config = dict(
    balance_loss=0.000146,
    vocab_size=12406,
    lr=0.0029,
    seq_len=1024,
)
Below are experts of layer 3 (counted from 0) of a mixture-of-experts language model. Rows are named router (the router's row for the expert), gate (a neuron's input weights, with its number), up (a neuron's input weights, with its number), down (a neuron's output weights, with its number) and show model dimensions 0-63. Each number is 50 + 10 x the weight over its row's rms, rounded and kept within 0 to 99.
Before each expert's rows: "comes before" lists some tokens at least twice as common just after its tokens as in all text; "raises" lists some tokens whose logits its average output raises strongly, later layers aside. This comes from a sample of Wikipedia text that the model never trained on. Tokens count by the router's weight.

# expert 5
comes before: "\n", "-", "|", " ", " 0", "The"
raises: "====", "===", "\")", "===D", "===C", "===R"
router:52 45 34 42 43 40 58 54 38 37 61 46 64 30 39 45 57 55 50 25 57 70 48 37 36 63 51 52 38 49 49 45 51 50 57 55 72 51 64 62 41 50 62 48 63 67 52 53 72 38 49 46 58 56 40 61 48 42 52 32 47 65 40 62
gate0:38 63 75 55 49 41 46 49 32 38 64 34 60 52 45 53 57 50 49 53 41 58 38 58 54 46 34 51 38 54 41 42 38 44 48 37 36 46 54 27 67 56 49 32 44 43 60 47 49 61 22 41 43 49 39 51 61 48 58 40 50 48 64 35
up0:37 40 44 33 44 51 49 53 55 38 46 51 53 46 41 59 65 61 45 46 59 53 56 50 37 62 54 63 34 61 53 38 32 24 38 36 47 45 34 52 52 42 50 44 45 42 53 55 58 60 55 47 48 16 44 43 58 25 39 53 30 40 51 48
down0:49 55 32 61 59 68 38 54 54 68 28 85 56 50 71 42 44 60 62 62 50 40 52 32 49 53 47 49 63 48 56 41 50 44 54 43 37 52 51 67 49 60 64 66 54 45 60 42 55 51 84 46 53 52 50 30 49 41 55 68 44 66 45 51
gate1:52 39 65 42 46 44 44 50 39 37 62 47 65 45 64 54 62 63 61 46 42 41 43 43 44 45 36 38 45 50 38 42 59 38 57 53 43 63 59 49 52 80 53 56 41 56 57 53 36 43 54 42 57 52 60 41 48 66 54 41 39 57 69 62
up1:42 63 51 55 46 50 51 52 52 42 45 47 51 61 37 51 50 57 44 61 52 71 72 51 29 44 53 57 55 81 52 45 45 49 49 52 41 60 56 36 63 48 49 58 45 52 34 46 62 60 55 61 44 62 42 47 48 61 56 36 36 52 43 47
down1:69 45 35 39 49 33 57 56 32 49 61 59 55 42 53 47 55 46 51 41 64 50 35 68 63 47 62 53 51 60 36 70 65 39 49 40 48 42 56 55 44 51 46 42 69 52 42 42 54 46 48 48 43 42 53 45 57 48 71 58 61 55 50 46
gate2:38 43 31 56 47 39 44 47 49 66 67 41 49 39 41 63 60 50 43 56 44 55 42 48 44 36 45 58 53 58 56 58 44 49 48 39 34 59 64 43 50 66 51 59 37 58 45 45 54 46 56 66 57 46 50 56 48 48 40 41 29 37 55 77
up2:43 44 24 42 48 61 45 50 52 43 47 66 30 58 58 54 36 53 47 44 59 54 62 51 36 46 52 58 55 46 49 63 40 63 55 42 41 48 34 48 49 38 57 41 45 44 59 62 51 57 34 50 57 60 28 58 49 52 30 54 57 46 54 41
down2:39 53 48 34 45 62 50 56 60 56 56 26 43 66 55 47 57 68 57 51 40 58 59 55 42 55 55 39 50 58 36 56 47 77 58 49 70 54 44 42 43 50 51 48 59 34 50 46 67 44 34 38 47 41 64 42 42 46 56 42 43 46 40 65
gate3:48 31 49 49 39 49 57 69 56 57 40 41 46 34 46 57 34 55 54 49 42 60 56 45 53 63 34 56 48 55 37 62 60 53 61 65 48 32 54 57 44 40 53 38 50 56 64 41 52 41 50 43 55 43 41 63 64 50 49 54 56 53 37 36
up3:52 52 58 53 40 60 53 38 66 50 46 45 42 58 59 31 61 49 61 55 42 39 66 71 56 66 55 67 59 57 49 47 41 39 61 56 57 42 55 48 39 42 51 51 47 54 54 35 38 57 63 47 50 50 45 37 47 56 72 45 49 55 42 52
down3:43 48 53 62 54 48 50 68 50 44 39 40 60 64 43 34 34 41 51 49 57 44 44 45 62 45 49 47 47 47 45 49 59 39 48 32 53 52 54 36 41 49 43 39 52 45 44 58 65 44 75 48 42 65 65 57 48 59 45 54 37 31 54 56
gate4:38 48 45 47 49 47 53 36 68 42 88 49 37 38 56 62 57 35 44 52 63 50 50 50 70 59 54 44 43 67 35 42 44 55 56 41 58 44 37 53 46 27 47 56 43 52 66 54 50 42 56 60 58 50 50 51 43 47 46 55 60 25 57 20
up4:37 48 56 37 65 56 41 55 51 55 61 52 52 41 59 46 38 59 62 43 41 51 66 43 41 63 30 55 38 65 48 59 38 43 52 48 41 61 60 50 50 53 44 54 47 42 68 73 43 61 36 43 43 55 43 44 58 43 80 36 44 46 48 49
down4:50 37 58 54 60 61 46 47 36 60 61 58 54 42 35 22 45 50 64 52 68 47 46 43 42 45 60 41 61 76 55 52 55 37 49 48 40 62 43 37 47 59 52 40 32 49 38 50 53 48 62 57 62 55 50 62 54 36 60 29 54 38 45 51
gate5:60 41 51 44 49 50 35 54 51 46 44 47 56 37 58 53 41 50 41 42 50 59 47 43 56 51 45 40 68 57 72 46 56 54 46 45 43 37 82 70 36 59 44 49 61 42 42 53 58 58 68 59 51 42 47 60 61 63 24 46 55 51 31 54
up5:61 62 64 38 35 33 29 14 50 51 45 54 39 61 56 52 50 54 60 36 36 41 61 39 60 51 57 38 51 68 54 48 69 53 44 52 40 57 47 21 48 53 39 43 41 53 46 34 43 57 61 49 33 74 45 71 64 67 34 49 47 59 46 46
down5:53 54 66 48 45 49 36 39 48 61 35 66 65 28 45 66 49 48 58 44 49 52 42 42 47 57 45 46 50 59 49 39 65 67 63 61 49 55 52 51 38 48 50 44 46 43 54 37 46 67 54 52 44 57 56 55 68 53 43 29 55 55 42 68
gate6:54 61 55 44 35 39 49 60 58 53 53 57 37 40 49 47 61 59 38 38 45 71 38 42 71 71 45 50 44 60 47 65 54 44 38 36 56 32 51 65 43 60 45 50 54 38 35 32 51 44 42 53 46 33 50 73 58 32 46 63 53 33 47 46
up6:30 42 73 64 56 40 53 54 47 51 56 56 44 30 48 44 51 48 37 59 69 61 49 64 43 32 41 55 60 40 56 54 46 51 45 49 50 52 55 54 51 37 49 32 58 44 33 44 38 44 52 52 79 39 52 45 57 52 76 44 71 45 57 71
down6:71 59 53 43 44 47 70 32 38 71 41 32 69 84 48 58 46 45 66 53 28 29 52 29 57 60 48 46 51 49 61 62 47 61 37 60 54 48 26 52 50 55 51 54 69 51 44 46 39 63 34 53 32 52 49 34 29 43 49 54 35 63 52 40
gate7:49 53 36 30 44 45 49 68 39 46 45 60 64 57 62 45 38 52 59 63 59 51 59 51 61 55 39 66 50 26 52 58 34 52 42 52 53 34 58 49 48 59 55 36 33 18 46 40 54 51 45 55 56 44 40 38 60 34 58 42 54 44 49 52
up7:52 70 59 37 58 37 68 59 42 43 55 52 49 62 66 50 48 46 47 44 33 40 39 53 55 41 60 37 34 50 35 30 46 54 52 52 42 42 60 45 56 65 42 45 50 51 38 41 54 40 37 65 61 44 57 58 44 63 66 34 53 59 66 64
down7:33 67 48 51 48 68 41 48 63 67 47 25 60 64 51 71 50 51 50 50 42 42 50 50 48 62 51 29 62 48 41 55 55 36 67 71 41 49 50 46 50 69 51 41 55 78 41 47 69 64 44 40 48 45 54 44 50 45 53 59 49 37 56 40
gate8:66 52 54 39 49 51 61 57 59 55 57 50 29 59 53 38 44 56 62 50 38 57 28 47 40 55 50 63 54 50 59 31 59 51 35 51 59 43 40 45 59 54 48 42 49 58 37 58 36 45 44 42 38 50 50 48 57 53 56 35 60 39 48 55
up8:40 63 67 44 53 56 69 55 59 43 35 49 35 45 38 47 37 46 64 55 54 47 51 55 56 43 54 44 40 59 20 52 41 49 49 64 41 32 61 49 55 43 50 53 52 51 40 53 66 44 42 63 39 46 53 50 72 40 37 60 42 45 53 65
down8:36 62 42 49 37 30 33 41 65 40 63 76 52 44 44 48 53 75 53 46 40 48 26 66 63 51 51 43 63 34 45 44 63 57 49 40 41 68 36 54 51 45 46 55 48 26 59 37 41 58 46 44 61 64 32 48 44 55 43 39 40 60 42 57
gate9:36 38 72 46 46 45 40 50 55 40 37 42 49 61 49 54 62 33 46 54 61 58 43 29 62 57 61 54 69 51 47 38 58 49 78 31 63 53 47 49 52 37 67 63 63 60 42 58 32 52 62 55 46 58 36 45 59 43 32 46 53 58 45 53
up9:59 48 59 44 49 43 56 50 54 47 49 56 41 42 44 47 45 46 66 54 41 46 74 41 45 55 61 36 51 63 43 42 42 36 64 65 78 48 52 39 47 43 47 60 63 46 43 64 36 70 69 30 51 54 42 60 44 32 41 51 61 61 58 46
down9:46 46 64 59 52 63 47 24 34 43 54 63 64 51 42 63 59 47 56 50 59 53 48 49 52 31 44 47 59 58 53 52 53 55 48 31 55 38 44 45 49 57 46 64 49 63 43 50 64 47 51 29 49 26 73 54 31 50 39 54 61 51 64 63
gate10:38 39 33 20 34 47 52 42 52 59 40 45 65 70 33 58 59 35 64 60 53 49 38 56 41 51 46 44 34 33 63 49 49 53 66 50 51 53 52 56 68 49 44 44 42 39 47 67 45 71 62 61 41 60 29 45 50 59 49 62 51 48 48 44
up10:61 64 46 69 34 45 50 47 35 45 46 49 36 52 55 55 65 59 43 45 51 59 54 62 72 40 41 47 40 69 56 68 63 36 26 54 41 36 52 29 42 45 51 37 53 59 45 44 62 42 60 56 51 52 38 56 44 43 55 49 44 55 51 59
down10:63 34 45 28 56 39 39 53 63 47 35 53 59 53 49 52 47 47 62 62 55 43 53 54 25 30 46 46 56 23 47 51 53 55 52 61 40 63 52 63 71 46 65 41 55 55 71 32 44 55 47 35 43 38 55 33 71 65 57 50 36 57 45 44
gate11:47 33 45 41 50 50 36 51 61 49 40 61 49 43 73 79 51 47 52 57 60 49 40 44 36 51 63 47 56 53 50 59 64 48 62 70 38 47 38 48 41 55 51 50 47 42 52 49 49 43 53 68 50 61 42 51 46 69 60 37 54 53 54 59
up11:59 56 46 47 51 40 56 52 42 66 43 55 59 45 60 60 43 46 44 29 43 61 46 44 63 48 44 47 48 48 54 40 61 54 51 25 38 48 58 51 54 51 67 67 40 51 44 41 51 49 42 34 54 55 49 40 44 47 24 40 33 44 46 44
down11:60 65 55 47 51 45 38 49 57 52 36 60 39 57 77 54 41 54 56 55 61 56 44 38 45 56 56 48 52 60 56 66 56 70 44 70 50 51 51 60 50 46 38 28 51 50 45 29 50 25 59 60 64 56 46 65 41 53 59 52 49 52 38 48
gate12:42 39 46 49 49 54 59 55 40 57 61 65 26 48 24 40 28 51 48 51 58 55 61 24 27 40 51 53 47 49 44 54 50 68 33 30 43 70 68 58 46 64 55 30 40 54 53 51 51 48 60 32 59 46 49 51 63 39 55 47 47 48 49 47
up12:51 47 58 56 65 59 38 57 57 55 45 46 66 58 40 42 51 41 42 53 63 59 66 60 56 42 40 46 44 42 46 61 46 46 67 57 57 57 58 39 51 49 40 31 66 47 44 56 58 49 36 51 52 60 41 66 48 51 64 48 43 40 43 53
down12:56 49 64 49 68 47 47 49 49 47 50 57 55 40 35 59 33 53 65 50 47 37 45 47 28 44 41 38 52 38 47 50 50 67 60 64 66 65 40 46 47 65 49 40 60 50 54 49 38 68 51 34 57 35 39 69 75 55 68 49 37 46 45 43
gate13:57 39 61 46 66 50 58 52 62 46 50 65 52 44 63 39 53 56 58 43 40 53 60 69 48 70 52 36 49 39 44 54 51 47 48 39 48 70 51 31 49 70 56 30 31 49 59 45 52 49 43 48 48 62 48 45 46 44 70 56 57 36 48 44
up13:62 46 55 55 49 46 47 44 53 26 49 48 50 59 49 58 46 46 45 46 47 55 55 29 43 62 52 52 56 49 56 61 43 44 45 34 42 44 30 38 43 66 28 71 43 51 44 67 33 59 61 58 36 38 42 49 37 49 44 53 51 45 37 70
down13:51 47 42 49 54 45 38 47 61 52 56 44 33 40 55 58 52 44 42 52 65 28 49 47 74 41 57 63 52 53 57 44 55 45 53 61 42 51 51 58 59 38 47 47 75 27 37 63 44 50 52 65 48 48 58 59 59 52 46 58 63 46 44 65
gate14:64 52 37 47 66 39 55 53 50 57 73 45 70 42 44 42 47 65 40 46 43 35 55 43 40 63 46 55 53 49 38 35 51 44 43 37 55 40 59 23 69 53 65 55 43 33 40 57 63 58 39 45 60 41 38 62 54 40 60 59 54 57 50 54
up14:50 47 50 63 49 57 59 45 31 42 50 46 36 41 70 40 51 48 50 51 46 43 49 63 56 62 38 65 45 31 51 49 33 39 54 52 42 59 60 34 49 42 47 51 47 60 47 58 48 34 52 61 51 47 61 49 62 46 46 40 38 60 57 50
down14:56 61 41 61 48 53 36 56 47 32 31 47 56 53 57 59 67 42 66 42 51 60 40 61 46 44 44 60 48 38 43 61 46 45 48 39 30 50 59 53 52 52 52 45 49 50 52 47 41 36 57 44 73 41 53 55 60 56 56 59 47 63 54 42
gate15:41 30 59 51 64 36 48 34 52 55 55 55 65 35 20 47 37 64 61 63 52 32 61 41 67 52 40 41 33 25 66 53 49 38 43 55 51 63 62 59 49 39 51 49 46 72 41 55 33 54 58 45 55 53 59 55 52 33 53 44 52 51 30 43
up15:66 54 38 39 61 52 49 55 48 55 26 63 48 66 48 62 33 57 48 59 41 56 40 33 51 33 64 42 69 42 49 60 48 46 45 46 54 42 51 47 73 49 38 69 51 60 51 48 52 44 43 62 47 59 51 38 58 65 38 57 43 60 49 48
down15:41 46 46 52 64 46 63 58 50 55 52 73 48 45 39 53 45 57 55 25 71 51 60 41 67 50 46 46 48 52 51 61 58 47 50 71 33 51 47 45 26 42 57 51 68 32 56 28 51 54 50 51 50 47 51 57 52 66 57 39 52 49 51 51
gate16:49 56 61 42 34 70 62 48 53 52 40 67 47 34 35 66 51 61 58 45 68 63 62 52 41 63 47 51 51 40 52 50 41 57 48 54 56 42 54 65 47 52 57 49 41 57 50 47 63 50 47 48 48 52 33 69 35 50 35 75 62 55 57 59
up16:47 39 52 59 47 40 32 42 54 56 49 54 44 60 32 50 38 68 46 32 62 51 57 54 57 66 30 53 61 67 38 44 30 51 56 45 66 45 68 30 57 40 54 52 50 37 69 54 59 67 60 43 20 37 46 59 48 52 48 46 60 69 46 48
down16:46 64 78 37 33 62 48 39 36 28 34 51 37 75 32 48 33 49 43 52 46 53 39 38 50 44 51 39 57 33 54 53 48 56 66 40 61 48 46 54 46 48 56 61 37 57 38 26 40 62 50 51 41 49 56 51 36 47 44 52 54 51 39 60
gate17:64 64 40 55 75 48 40 56 42 49 51 64 52 63 55 57 59 43 57 27 32 29 55 52 58 55 62 29 42 43 59 52 53 58 59 34 59 46 51 37 52 40 62 44 31 48 46 51 61 52 82 50 43 38 50 64 52 50 53 36 47 65 54 76
up17:56 56 48 45 48 41 48 48 60 40 55 35 58 42 57 49 44 61 42 68 57 55 45 40 41 29 23 50 47 51 40 49 44 63 44 60 48 38 53 66 49 55 43 50 44 37 52 53 55 37 46 36 54 59 54 43 71 41 64 41 67 55 51 40
down17:42 39 50 47 49 46 51 41 60 35 66 63 46 46 60 51 56 52 28 73 48 54 48 41 51 20 45 43 58 47 37 65 45 68 31 67 33 58 57 62 38 66 47 45 40 65 44 41 50 54 47 45 47 68 50 49 36 58 61 36 51 53 53 35
gate18:51 52 38 59 60 54 51 59 51 49 66 60 54 34 38 54 47 61 49 52 52 53 49 43 61 50 60 55 41 43 53 21 59 69 55 39 72 38 54 58 31 39 49 63 49 43 50 31 47 57 41 44 66 45 55 53 53 44 44 54 46 52 43 37
up18:66 49 37 40 53 54 46 44 43 44 61 56 61 36 56 51 47 34 67 35 25 61 48 52 45 48 55 37 50 50 57 61 56 36 48 36 51 40 54 40 60 62 49 42 43 60 40 51 57 65 68 59 51 43 39 48 44 57 56 43 66 50 56 49
down18:41 56 53 54 62 47 63 58 49 52 64 48 66 49 40 51 55 60 38 55 69 29 57 51 40 53 47 59 45 54 56 46 51 43 35 67 45 45 49 28 51 60 42 41 50 34 41 45 53 43 50 49 41 62 53 43 49 58 45 60 40 49 54 57
gate19:47 44 56 52 62 49 59 57 57 50 47 44 43 53 44 54 50 49 27 37 48 30 55 53 29 50 61 66 43 42 45 52 43 44 52 46 44 61 42 52 59 63 32 49 43 57 48 46 60 58 62 43 53 67 68 52 46 78 46 51 67 39 36 50
up19:25 43 60 26 55 45 50 58 46 52 51 46 49 53 56 57 60 42 34 68 59 49 45 63 54 53 51 58 40 34 61 40 57 64 47 57 62 52 44 33 41 47 56 63 50 55 81 66 43 43 55 43 54 54 45 66 36 51 60 63 46 47 38 50
down19:64 46 28 53 51 35 48 33 49 39 62 55 44 50 47 34 43 54 51 60 63 61 40 51 52 64 48 66 61 31 27 48 54 41 44 59 60 56 53 53 57 60 50 57 68 40 55 59 33 39 43 52 38 26 42 41 56 51 45 56 60 55 52 54
gate20:48 57 50 33 42 41 58 39 66 55 40 53 53 51 40 58 32 56 41 52 73 55 51 49 37 54 40 48 43 39 39 63 45 50 52 67 47 50 51 61 68 40 49 57 49 36 67 54 58 64 48 52 59 48 56 56 66 56 63 54 63 48 36 39
up20:62 51 47 41 65 52 48 37 49 48 49 42 54 55 57 57 45 66 60 59 60 58 44 43 40 50 44 65 54 45 68 52 43 56 56 58 60 49 57 79 50 46 57 42 57 53 73 59 47 53 56 82 65 55 54 47 61 63 62 42 63 60 50 47
down20:50 46 54 56 28 37 42 46 44 42 54 99 44 51 43 62 41 58 41 58 45 44 43 45 34 55 55 55 54 47 52 48 43 61 48 56 47 34 58 63 40 46 61 61 60 38 39 46 54 55 54 33 39 33 41 48 45 53 58 47 50 49 51 59
gate21:44 52 49 34 51 44 28 54 47 48 63 43 53 38 67 43 58 45 44 63 55 53 73 61 35 45 45 58 51 61 50 44 40 46 64 45 52 51 51 59 62 39 42 66 41 42 61 58 64 57 39 58 45 58 50 49 38 50 43 54 61 46 41 34
up21:33 44 50 56 52 56 38 50 51 45 43 57 44 39 46 42 39 36 54 60 51 33 42 36 37 50 47 51 62 57 48 53 48 57 51 46 40 63 55 54 51 64 66 41 42 64 59 37 34 66 39 56 42 51 34 55 58 55 50 51 40 30 42 56
down21:52 58 47 44 50 65 55 49 52 56 40 34 60 46 52 45 51 52 55 66 49 40 27 47 39 46 49 45 65 58 43 55 50 59 53 58 36 59 61 58 36 43 65 40 58 57 55 60 45 49 46 51 61 62 59 62 53 50 50 50 51 24 50 45
gate22:46 60 60 28 36 47 52 57 69 25 48 55 57 36 37 58 33 52 51 58 56 40 38 65 39 51 44 62 48 51 58 58 46 44 62 69 65 47 40 66 48 36 46 35 42 47 44 74 46 57 70 55 44 72 55 53 52 41 54 44 62 58 42 45
up22:48 62 67 65 55 42 59 57 46 49 46 58 41 40 54 64 51 51 36 38 47 55 49 47 48 53 49 39 46 56 39 55 59 51 33 25 65 39 40 52 55 35 49 52 57 41 48 56 57 50 37 48 51 52 42 49 50 44 67 68 45 53 56 50
down22:54 44 36 53 56 55 49 38 34 50 42 77 56 54 43 41 69 68 52 67 57 63 48 40 45 48 54 39 60 42 41 41 47 57 38 53 36 51 61 65 48 68 49 52 67 41 52 43 52 52 57 50 38 48 74 64 69 48 26 57 42 60 48 67
gate23:62 46 53 43 50 37 44 21 46 56 32 55 46 42 48 69 62 64 48 39 63 58 64 38 28 45 56 56 56 42 44 45 46 70 47 55 32 62 60 67 44 39 42 52 51 46 45 49 58 63 54 37 50 26 66 54 29 54 40 46 58 52 46 52
up23:51 47 55 56 44 63 53 55 55 65 53 45 48 51 51 24 29 54 41 65 62 53 68 47 53 66 50 45 55 51 36 67 37 50 54 59 52 52 52 60 53 55 61 46 44 44 46 71 57 43 43 67 62 45 44 65 54 54 55 40 60 33 63 50
down23:51 56 31 49 47 52 40 59 63 46 53 77 56 53 38 48 46 45 66 41 56 44 37 67 41 53 50 31 62 54 56 40 56 71 56 53 68 63 30 71 48 48 52 33 39 38 53 37 58 57 43 47 49 60 69 48 47 45 52 49 50 71 57 45
gate24:46 52 38 37 51 50 52 42 54 48 51 38 54 49 57 50 68 72 50 51 53 62 57 62 66 40 50 62 64 34 52 51 31 52 64 64 64 42 52 49 42 47 70 51 49 49 37 45 45 55 49 68 31 54 45 61 63 46 49 56 57 46 55 51
up24:34 65 60 44 45 51 65 58 41 36 58 52 58 48 57 30 50 50 49 56 37 53 60 56 45 46 64 58 66 55 46 43 59 65 50 49 58 47 60 62 54 39 49 51 43 63 41 46 46 47 41 39 53 51 50 55 51 52 69 34 49 47 41 49
down24:53 56 57 46 55 61 69 55 52 51 58 97 64 40 44 32 41 53 50 39 68 43 42 49 43 36 38 39 48 41 45 58 57 31 43 45 39 61 33 48 54 54 33 57 53 32 39 35 48 56 52 47 66 43 63 56 40 50 55 53 35 52 54 43
gate25:31 34 78 42 51 41 90 62 55 44 41 45 49 51 52 54 69 45 40 53 44 46 44 48 47 53 65 72 32 57 50 52 48 34 48 46 49 48 34 44 48 61 46 56 35 52 42 69 50 47 50 60 49 45 43 62 63 56 50 54 50 57 51 44
up25:61 50 69 59 62 43 41 52 51 51 40 36 36 39 51 51 57 66 45 68 32 55 59 40 26 46 62 53 50 42 45 62 48 52 59 54 20 48 56 45 44 42 52 58 48 42 48 48 42 56 46 61 49 47 47 58 45 49 55 44 49 39 60 42
down25:70 33 26 44 39 54 46 24 35 42 65 74 44 59 37 54 35 54 51 48 63 59 60 38 64 49 36 44 39 71 49 45 54 73 53 31 58 51 52 46 58 36 61 36 55 51 59 50 64 45 46 50 49 25 45 32 23 54 54 52 61 52 45 43
gate26:49 49 45 47 37 53 61 44 56 46 35 61 52 47 52 50 52 54 52 50 53 23 65 45 38 71 54 56 25 55 47 50 50 47 44 73 57 49 64 53 58 52 48 45 51 56 55 34 41 29 42 38 69 50 45 45 63 54 49 38 40 39 49 23
up26:58 55 51 71 53 68 47 37 59 57 53 61 52 33 56 49 46 46 50 43 64 51 67 54 55 38 62 58 40 49 48 53 68 45 54 67 35 54 52 44 30 60 45 40 52 41 48 46 55 62 49 45 46 61 55 38 67 55 56 49 43 61 57 50
down26:52 65 58 42 35 46 56 54 48 45 51 61 42 60 53 39 40 60 59 49 56 51 36 54 49 69 36 39 48 37 49 68 34 52 52 39 47 59 31 52 51 39 41 56 59 37 34 50 37 44 52 53 43 34 46 57 27 56 26 51 53 51 40 46
gate27:51 56 54 44 40 45 59 57 48 43 56 60 47 55 39 57 60 51 60 47 52 51 55 56 63 60 64 59 55 41 46 68 50 52 38 48 67 31 51 56 29 59 41 35 66 58 59 56 60 60 51 41 58 37 50 45 62 37 62 53 51 47 72 59
up27:38 51 36 52 59 44 64 48 35 72 33 46 65 44 52 51 42 37 36 54 67 51 47 49 57 55 46 45 55 40 50 55 68 33 52 38 61 25 53 45 52 46 39 48 46 50 50 48 56 41 67 53 48 41 57 55 61 30 49 31 39 58 40 41
down27:40 62 56 54 68 40 62 35 48 75 47 27 62 48 49 38 50 34 37 60 58 50 50 48 61 50 50 47 49 35 44 68 41 50 56 35 46 32 53 39 53 43 54 46 58 65 62 46 59 48 48 37 52 40 39 57 57 28 61 58 67 51 62 40
gate28:51 58 43 41 44 39 54 49 50 44 52 58 58 48 40 73 43 43 46 62 57 63 38 45 43 39 62 50 58 48 49 44 46 46 31 50 49 58 66 51 45 52 37 46 42 44 47 56 49 52 22 42 61 64 71 71 42 39 46 62 60 51 45 50
up28:37 50 63 50 47 38 57 50 60 51 42 40 53 59 37 55 61 42 70 53 46 61 60 60 42 37 59 47 58 48 42 55 51 31 56 68 47 80 54 48 38 31 33 54 27 57 49 56 40 44 58 72 34 49 58 56 33 34 65 29 42 53 49 40
down28:59 62 50 44 49 41 47 43 48 48 44 57 54 46 44 48 55 65 48 64 70 57 61 33 50 56 57 35 35 33 62 67 29 59 48 51 38 55 54 40 47 57 71 41 45 52 64 46 61 58 43 41 42 35 52 62 37 62 51 41 48 63 42 37
gate29:60 44 42 53 44 45 41 51 59 41 58 48 30 44 37 40 52 45 48 38 52 49 44 36 51 32 85 65 41 59 38 64 30 68 37 44 62 49 53 52 39 37 57 67 51 62 55 62 42 53 56 37 67 57 30 52 32 41 42 43 46 48 56 41
up29:61 64 59 56 71 57 39 34 50 48 42 61 67 37 48 33 50 53 56 53 44 51 52 45 59 50 16 40 40 33 63 52 66 63 53 70 61 41 39 74 62 57 34 40 66 39 48 43 49 34 46 36 26 42 51 47 45 57 57 47 36 46 48 40
down29:36 43 47 42 49 50 47 51 54 53 39 15 43 38 58 50 50 31 53 55 49 60 56 33 40 44 56 52 58 57 61 43 51 43 52 58 43 44 40 53 41 46 48 58 45 84 44 58 48 45 29 37 40 64 30 45 40 53 34 65 40 51 56 49
gate30:59 41 31 33 57 50 68 42 57 51 70 58 55 56 60 51 50 57 51 41 48 39 53 57 35 77 46 76 55 43 51 60 28 42 52 41 56 46 50 44 42 45 51 46 53 38 43 43 55 64 46 58 51 23 53 56 47 41 55 46 50 71 63 67
up30:49 30 42 58 51 53 43 58 46 67 64 53 57 62 51 54 34 41 49 42 44 58 40 63 52 51 27 44 53 55 56 50 41 43 68 54 57 60 41 43 59 60 61 55 65 42 50 73 53 56 63 46 67 53 43 67 53 57 46 42 55 38 56 64
down30:52 63 53 36 35 48 69 42 38 38 43 38 53 46 41 52 53 20 31 57 41 50 57 44 46 48 49 39 54 50 61 50 67 41 47 60 55 43 40 47 29 60 47 39 44 51 56 31 50 46 45 46 40 48 53 42 31 41 48 51 53 73 53 53
gate31:49 39 65 36 48 47 41 71 47 49 69 47 49 50 52 41 57 65 53 40 69 37 72 43 50 44 49 57 49 54 50 26 37 50 51 56 51 54 54 43 43 41 55 45 60 49 61 56 40 44 97 47 49 49 57 64 42 34 42 49 56 59 32 44
up31:60 49 45 46 23 63 57 48 50 43 37 43 44 63 39 54 57 57 63 33 44 54 44 66 64 48 61 63 73 44 42 51 39 52 59 61 49 50 52 44 58 57 59 65 58 32 55 65 71 52 36 44 49 62 61 62 57 43 57 51 50 52 53 40
down31:41 41 49 51 62 54 58 51 41 62 68 72 54 51 59 61 48 66 41 55 48 44 47 41 54 32 30 44 52 55 49 50 66 40 35 55 48 60 62 53 42 42 36 24 62 59 51 50 32 45 83 54 48 72 51 46 36 56 48 55 45 48 44 37
gate32:54 48 47 62 53 61 51 53 66 49 42 49 59 61 37 21 46 46 46 49 67 47 33 53 51 58 45 74 48 39 57 44 49 55 42 51 48 51 47 69 59 42 70 34 47 40 27 57 60 58 48 56 44 46 50 51 30 59 52 53 59 45 48 46
up32:39 68 66 29 48 49 62 34 45 40 61 40 57 45 52 28 32 56 50 46 54 61 63 59 40 48 40 51 44 43 51 48 47 47 68 55 38 40 61 42 61 43 47 63 61 52 66 50 67 43 51 45 43 59 64 53 62 49 50 55 53 64 42 60
down32:58 68 51 35 62 70 46 60 70 47 50 35 50 52 38 39 37 46 57 51 43 60 39 69 49 54 50 34 49 43 57 36 64 68 57 30 52 45 53 38 57 71 71 53 43 41 47 48 51 40 44 53 34 65 45 37 57 49 47 54 56 62 50 58
gate33:30 43 59 37 54 40 48 48 47 71 48 48 41 59 41 39 44 29 26 56 62 66 54 58 40 50 44 33 45 46 60 28 57 66 46 47 42 71 61 36 60 59 50 45 43 40 44 44 51 55 75 46 35 48 36 46 43 37 45 42 50 31 32 59
up33:43 58 65 54 84 57 34 52 44 53 64 45 50 33 40 38 36 39 67 51 52 54 58 54 59 49 46 41 25 63 45 55 33 56 51 27 52 65 56 41 66 54 47 56 52 54 47 61 56 53 38 54 69 49 49 50 53 59 41 60 40 31 45 39
down33:51 36 55 58 66 47 53 45 41 55 75 44 44 46 60 46 66 35 51 63 65 57 57 48 34 55 44 60 43 55 70 57 55 46 45 47 45 59 63 38 63 64 50 43 53 53 56 35 57 53 51 50 56 54 61 46 48 56 67 57 49 23 40 43
gate34:41 27 49 66 31 47 27 56 28 42 46 53 59 51 51 52 47 56 52 49 51 53 52 60 48 56 51 53 46 45 30 51 60 51 50 39 61 35 44 49 32 34 50 38 53 61 45 62 39 58 52 54 46 56 52 37 50 50 69 57 38 69 63 42
up34:59 44 57 54 30 49 57 67 58 41 48 58 41 49 35 65 57 45 46 60 52 48 54 48 50 55 37 41 32 52 63 54 41 43 46 58 39 31 43 65 69 58 36 58 54 48 44 57 50 65 52 62 47 40 63 67 65 52 46 51 48 59 58 39
down34:42 57 48 50 46 68 51 60 22 54 48 51 56 55 54 47 55 43 45 41 41 55 57 52 44 65 63 36 49 52 35 72 70 51 54 64 62 59 39 50 37 58 41 47 51 58 43 31 49 41 48 46 46 55 54 46 59 40 56 43 40 55 27 49
gate35:54 40 32 46 53 60 52 57 41 55 68 57 41 59 47 45 60 63 39 67 58 70 44 38 28 65 34 40 53 47 56 50 68 68 58 52 51 54 47 47 41 56 66 24 56 33 43 31 56 50 64 58 56 55 44 61 39 19 53 59 63 52 56 64
up35:42 54 52 43 49 61 47 40 63 40 48 49 39 50 50 52 46 48 44 48 50 53 49 58 38 48 54 54 71 64 43 42 50 47 36 64 43 44 58 44 40 44 70 46 46 40 56 56 32 65 76 57 45 53 42 37 62 49 49 26 51 54 53 58
down35:38 52 76 48 30 64 38 39 74 47 47 52 45 59 36 44 45 39 53 67 47 43 45 55 64 52 48 56 61 64 37 50 55 45 54 62 45 46 61 58 35 55 57 56 36 40 71 51 47 36 37 51 51 41 71 27 75 56 44 36 52 47 48 48